config.yaml
num_hidden_layers: 10
hidden_size: 192
n_experts: 64
experts_per_token: 1
d_expert: 384
d_shared_expert: 0
hidden_act: "geglu"
moe_layers: [0, 2, 4, 6, 8]
router_score: "softmax"
normalize_top_k: false
routed_scale: 1.0
balance_loss: 0.0027
balance_bias: false
router_cosine_scale: 10.0
init_std_router: 0.0377
lr_router: 0.000538
num_attention_heads: 6
num_key_value_heads: 6
head_dim: 64
vocab_size: 8192
norm: "rmsnorm"
norm_place: "peri"
norm_eps: 1e-05
positions: "rope"
rope_theta: 6240.0
rope_fraction: 0.25
qk_norm: false
attn_scale: 0.125
tie_word_embeddings: true
parallel_block: false
extras: ["capped logits"]
init: "trunc"
init_std_qkv: 0.0347
init_std_o: 0.00549
init_std_up: 0.0347
init_std_down: 0.00388
optimizer: "muon_variant"
learning_rate: 0.00246
lr_mult_o: 2.0
beta1: 0.95
lr_head: 0.0249
warmup_steps: 200
schedule: "wsd"
decay_fraction: 0.918
decay_shape: "linear"
final_lr_fraction: 0.0
batch_tokens: 262144
max_seq_len: 1024
doc_mask: false
train_tokens: 881500000
max_steps: 3363
dataset: "wikipedia_en"
Below are experts of layer 2 (counted from 0) of a mixture-of-experts language model. Rows are named router (the router's row for the expert), gate (a neuron's input weights, with its number), up (a neuron's input weights, with its number), down (a neuron's output weights, with its number) and show model dimensions 0-191. Each number is 50 + 10 x the weight over its row's rms, rounded and kept within 0 to 99.
Before each expert's rows: "raises" lists some tokens whose logits its average output raises strongly, later layers aside. This comes from a sample of Wikipedia text that the model never trained on.

# expert 62
raises: ",", " and", ")", " ("
router:42 38 46 54 60 63 29 39 44 51 61 43 51 58 44 49 56 52 51 48 63 31 42 37 46 72 51 66 37 43 32 58 39 51 62 57 53 60 46 60 59 60 53 45 51 50 42 51 53 43 34 59 60 62 62 60 50 54 40 50 50 59 45 63 65 64 26 21 50 41 54 55 49 65 49 51 58 32 46 56 49 59 58 49 64 61 73 25 49 55 54 47 40 51 58 53 16 52 52 55 41 50 55 53 46 40 52 46 37 39 48 63 51 57 58 47 44 55 40 58 39 52 74 55 53 55 53 52 63 58 57 44 70 69 56 51 39 46 48 66 48 64 57 46 43 40 46 60 53 42 51 46 54 52 53 51 56 28 44 42 44 62 42 46 34 40 39 37 65 61 51 47 64 42 51 56 40 34 55 42 53 50 49 38 36 53 32 48 57 35 46 34
gate6:38 49 58 49 55 52 40 41 49 50 52 49 74 59 50 53 38 34 50 69 56 61 49 51 51 32 49 57 53 51 40 60 41 40 29 52 66 57 46 51 53 54 68 38 51 37 65 54 51 64 47 51 60 41 72 24 63 50 37 53 63 56 53 41 52 40 55 52 33 47 53 51 39 78 57 48 42 57 51 54 47 47 55 45 43 65 60 58 53 55 54 54 48 42 53 60 42 76 62 50 51 45 32 51 36 60 57 57 37 74 57 59 60 49 63 55 59 45 31 43 65 57 34 52 62 28 49 35 61 54 52 42 35 40 55 48 67 63 56 44 65 42 59 43 44 59 53 46 50 43 47 62 57 59 58 59 49 46 39 57 41 42 41 57 40 41 54 42 41 52 45 65 41 43 39 62 42 73 47 41 42 53 46 53 69 56 43 39 55 35 34 57
up6:43 44 49 49 74 40 63 49 48 54 67 64 39 44 42 44 46 44 52 50 46 49 42 56 39 44 35 30 49 42 47 52 64 37 45 39 47 56 42 51 41 56 64 68 51 45 50 64 51 52 41 42 56 41 41 42 52 44 42 35 61 53 58 43 55 31 57 47 51 47 35 42 11 45 65 58 50 54 36 56 53 53 48 54 49 64 61 48 59 66 48 44 55 43 47 48 23 51 50 58 30 62 55 53 59 43 41 33 40 76 55 24 48 52 43 37 66 42 73 53 62 45 60 43 41 66 64 46 57 39 37 51 44 50 49 45 52 50 38 37 52 40 54 46 33 50 57 47 71 53 56 64 66 48 51 39 48 59 37 35 45 42 39 50 42 35 54 59 42 41 53 48 56 41 60 66 48 58 54 36 52 48 58 59 46 40 46 42 70 40 44 50
down6:53 50 54 47 29 57 52 49 43 55 64 52 51 57 58 54 59 54 54 37 68 61 63 56 56 78 40 53 57 54 69 52 49 51 55 48 43 40 52 54 73 51 57 49 54 60 53 44 70 58 44 38 45 38 35 51 51 64 58 50 64 43 47 44 36 42 62 72 54 48 55 53 62 39 47 63 59 51 68 63 47 47 82 45 50 41 68 61 58 59 54 73 52 34 42 55 54 50 59 56 37 60 51 49 70 64 55 36 53 50 63 52 50 50 45 54 64 40 55 62 39 59 51 54 58 54 43 56 52 48 56 50 43 54 53 41 55 52 56 61 46 55 63 58 54 57 64 60 45 55 45 55 46 53 57 45 40 63 39 33 47 38 50 32 55 19 58 63 49 43 51 48 60 46 45 40 55 40 25 52 58 42 48 39 51 52 58 78 47 23 57 57

# expert 42
raises: " own", "s", " ("
router:59 44 53 48 51 42 48 59 45 62 39 63 56 59 49 40 69 40 42 37 46 55 50 40 57 37 51 38 32 43 35 49 40 51 60 59 50 42 49 55 51 43 42 59 39 57 36 53 61 67 65 46 41 50 52 69 46 38 34 60 51 58 47 61 73 43 39 51 53 42 49 39 30 30 56 59 37 57 67 53 29 51 45 29 51 36 63 55 24 40 73 55 43 41 46 53 49 36 48 57 45 56 48 36 60 65 37 43 56 54 48 56 46 44 48 45 48 30 45 42 52 52 56 47 62 41 44 42 43 52 46 70 62 48 49 60 57 60 56 39 47 48 45 42 61 44 75 59 49 27 56 59 60 48 42 51 63 52 65 46 54 65 45 43 56 45 41 53 51 41 43 41 57 60 67 42 50 64 49 62 45 23 65 39 56 46 35 59 48 59 62 59
gate6:70 50 57 50 31 34 33 51 20 54 47 46 68 58 56 52 35 33 55 49 54 61 48 66 34 47 61 65 46 64 57 51 49 59 40 56 61 56 62 44 46 45 54 58 52 61 61 38 49 42 36 47 53 44 60 53 55 54 58 67 40 59 60 38 42 41 47 60 57 57 68 41 58 30 36 57 42 58 52 63 44 21 54 59 64 50 47 48 59 42 43 42 60 46 48 61 62 54 61 56 36 63 54 59 42 44 42 43 59 37 60 49 35 59 51 45 30 57 55 49 62 42 52 47 48 65 49 50 68 39 41 50 46 48 59 44 47 53 57 33 68 49 51 53 53 31 55 66 51 37 59 44 49 45 48 55 12 45 39 51 46 48 42 44 69 50 45 45 39 48 67 46 45 55 44 37 45 35 34 57 54 40 46 53 51 60 64 45 55 55 48 59
up6:62 50 50 53 61 69 58 49 50 55 59 47 62 46 40 67 59 42 39 44 64 43 35 34 60 35 50 45 53 65 29 62 48 52 44 41 50 56 61 49 57 54 42 27 49 57 40 49 52 65 40 44 44 54 30 52 60 54 60 43 47 44 55 37 54 66 56 60 60 49 20 30 42 44 64 50 26 45 49 48 47 52 58 44 44 49 47 43 41 54 62 41 53 37 46 33 58 35 50 46 39 54 52 49 61 41 59 51 46 61 54 61 51 60 37 42 58 48 66 49 45 42 64 50 54 52 57 39 62 46 34 28 41 39 34 65 47 60 48 47 34 38 46 49 45 48 41 46 55 52 72 53 62 45 63 64 55 32 60 40 52 60 51 53 27 52 56 27 61 61 39 65 47 80 50 53 40 37 52 50 64 46 58 57 53 55 43 58 43 49 61 50
down6:43 43 43 51 47 59 56 57 68 65 61 42 34 34 58 48 61 52 44 43 46 77 41 47 65 51 39 42 41 47 29 55 63 58 47 44 50 44 37 52 53 41 44 44 56 47 49 52 39 66 58 56 56 75 34 38 51 71 65 57 44 38 46 59 63 71 50 66 70 63 42 55 50 55 40 45 53 42 51 45 51 57 50 51 38 49 50 48 57 51 51 42 53 48 52 27 49 54 33 39 41 49 50 57 37 39 53 44 52 44 51 49 47 52 43 52 67 48 43 40 33 55 65 33 70 61 43 35 46 46 46 47 51 46 48 55 47 48 41 57 47 51 45 50 42 69 33 51 64 59 71 69 50 33 48 75 58 41 53 34 56 65 51 45 65 57 52 28 39 52 36 62 50 55 57 56 55 27 61 51 50 73 50 52 44 53 49 35 59 49 47 44

# expert 25
raises: " (", " and", ",", " ", ".", ";"
router:58 53 52 53 57 55 44 61 35 52 69 47 43 54 59 51 54 54 52 33 41 53 46 65 50 46 48 44 43 42 46 69 53 52 61 29 38 57 59 47 70 44 34 77 45 70 42 50 38 59 45 42 57 57 55 61 32 59 38 70 58 42 66 57 34 36 47 55 51 62 51 49 41 43 60 49 63 40 32 38 53 64 46 26 53 45 43 60 27 64 55 49 48 41 73 59 41 41 57 38 54 55 41 70 53 47 61 45 47 56 49 64 55 56 57 48 47 54 48 54 55 39 53 51 53 60 66 42 45 40 43 40 52 47 52 42 67 59 43 55 45 33 54 41 47 32 64 64 54 63 41 67 75 50 48 59 65 70 37 57 44 60 41 51 71 50 52 41 37 42 49 39 53 49 46 49 35 54 48 43 49 67 41 55 54 48 52 49 54 41 60 52
gate5:44 56 76 48 49 34 53 50 71 59 67 58 64 50 48 58 56 55 56 54 70 69 47 46 59 57 50 35 43 33 45 61 50 50 52 66 52 51 60 56 67 57 64 49 56 37 56 52 51 42 56 52 45 37 44 41 61 49 34 52 41 57 36 60 40 29 66 54 53 51 45 53 49 43 49 49 61 46 49 33 62 51 63 62 28 54 42 45 42 55 65 44 44 48 46 44 48 55 58 45 43 60 53 47 55 72 65 51 47 44 39 48 31 54 45 46 56 28 51 39 44 51 53 35 43 39 49 68 58 58 63 37 56 49 49 59 42 64 48 33 21 49 38 66 66 52 55 50 55 67 55 50 59 43 51 40 53 53 44 53 50 37 59 54 55 38 46 51 63 57 41 47 71 57 53 42 40 49 29 40 68 52 44 32 40 49 51 65 62 31 54 65
up5:56 56 56 31 55 57 50 43 49 49 61 56 42 58 58 47 54 50 63 46 63 67 49 48 47 51 53 52 40 58 59 52 60 44 32 39 26 40 55 34 43 54 69 33 63 63 28 58 67 49 42 57 51 60 38 52 65 41 82 45 45 51 53 44 62 48 40 69 41 48 55 44 38 47 40 42 40 52 34 50 50 49 60 51 66 53 47 50 56 33 49 76 49 43 58 42 52 51 43 48 67 40 55 39 34 44 43 48 52 60 47 32 36 50 37 58 50 53 58 58 35 44 58 66 52 59 51 35 60 40 59 40 46 46 58 63 57 39 54 55 61 52 62 54 44 46 75 44 55 58 47 53 55 48 41 51 50 63 52 41 50 50 55 61 63 47 48 21 52 39 38 52 49 40 55 64 62 63 34 50 64 47 30 50 31 57 45 63 61 51 52 31
down5:51 47 45 60 52 61 45 41 44 42 54 57 39 49 71 50 56 43 47 49 58 53 50 44 41 68 42 70 57 35 49 51 66 51 68 57 56 64 58 46 44 57 27 44 58 47 48 67 44 52 50 53 59 45 69 39 58 57 34 60 46 37 51 57 64 41 46 50 58 67 36 38 39 53 46 67 41 65 41 60 52 50 50 68 65 51 55 47 57 41 48 49 40 41 58 52 67 54 70 49 52 55 57 60 48 42 57 52 49 59 69 42 41 49 55 34 56 57 57 36 38 48 47 56 50 39 34 49 45 43 59 44 41 74 66 51 47 40 68 38 46 42 37 58 41 30 51 58 52 57 43 63 49 63 40 43 60 46 71 52 51 51 46 44 56 48 48 53 31 74 58 52 39 43 48 48 41 40 54 41 59 67 58 67 81 44 45 58 50 38 75 59

# expert 34
raises: " in", "e", "A", ",", " A", "a"
router:52 49 46 35 73 35 49 33 46 66 50 49 63 35 59 40 51 45 52 49 52 47 44 67 40 67 54 50 43 61 64 55 59 54 59 57 53 43 48 55 35 52 50 49 33 59 30 38 35 44 42 56 44 63 32 60 24 39 60 56 48 55 61 54 40 38 57 48 61 42 52 64 51 46 44 54 41 56 37 61 23 59 53 45 41 48 52 51 44 56 54 60 49 48 59 60 44 29 63 50 61 54 64 51 62 49 72 68 80 43 48 37 40 55 52 49 38 43 34 31 46 46 40 51 49 32 60 67 51 41 53 48 54 49 44 50 46 41 46 61 55 52 33 58 44 51 49 68 48 46 46 59 38 55 59 44 55 44 55 54 46 64 48 58 61 39 63 52 63 47 56 59 34 51 57 43 59 46 73 48 38 40 36 41 65 37 61 42 41 51 34 54
gate0:45 39 44 52 47 45 37 67 54 66 52 19 62 57 54 57 62 54 51 48 55 56 51 57 46 34 48 52 59 50 36 38 63 57 48 51 42 56 48 62 49 52 44 50 58 43 49 47 57 35 54 58 49 69 62 51 44 49 48 42 60 49 32 39 58 47 30 36 53 53 50 75 63 40 49 54 41 28 47 63 35 60 52 56 54 58 30 50 60 46 59 41 53 42 43 43 47 53 48 53 44 39 52 29 54 42 54 53 56 44 38 47 41 58 62 46 36 58 45 59 58 22 69 72 37 55 46 44 56 52 46 52 44 67 56 64 61 62 43 61 40 77 46 41 56 40 48 41 59 45 42 33 44 53 57 72 55 62 41 48 59 38 72 54 40 48 45 49 38 54 51 52 49 64 23 51 61 68 53 45 51 51 51 62 60 39 43 67 49 55 60 52
up0:77 60 52 58 61 41 59 48 40 41 27 44 71 60 62 43 55 33 68 65 46 52 28 48 57 49 63 47 65 53 54 53 44 61 52 53 33 36 65 61 41 20 60 46 39 46 57 49 42 46 51 47 55 54 62 50 58 52 62 50 54 39 37 68 36 53 40 58 41 44 49 50 53 49 51 62 48 72 41 56 45 40 45 56 48 59 46 45 55 51 54 34 26 38 35 56 54 58 57 69 44 71 44 52 61 42 48 50 53 32 48 60 50 44 53 35 40 46 53 41 43 50 49 65 35 55 64 60 31 32 56 54 39 55 52 68 60 52 52 42 35 52 73 38 64 46 42 40 64 63 45 50 41 40 46 46 40 50 42 57 55 43 42 69 46 55 54 45 51 51 42 50 47 51 44 50 54 54 44 58 61 38 70 62 47 42 50 54 63 51 57 45
down0:31 54 44 49 42 45 70 56 65 58 50 64 52 45 57 50 51 72 59 45 39 36 50 53 63 68 46 74 47 60 43 61 48 45 47 57 49 48 60 43 41 42 58 51 49 39 47 42 46 62 38 52 55 70 64 51 61 35 46 64 38 49 50 47 44 73 55 51 46 57 52 38 56 50 64 41 52 53 43 51 57 54 48 45 56 56 62 39 23 25 59 43 55 59 52 38 47 51 46 49 50 62 49 45 49 52 74 51 47 59 62 56 45 47 59 57 57 48 36 59 52 31 44 53 53 46 60 55 54 39 41 55 47 40 32 66 33 54 43 66 28 46 31 52 57 38 50 54 55 57 65 55 30 29 45 66 36 67 40 61 55 35 71 63 50 63 51 37 42 47 50 38 55 39 44 45 48 53 54 44 52 39 41 53 45 63 36 35 63 51 46 40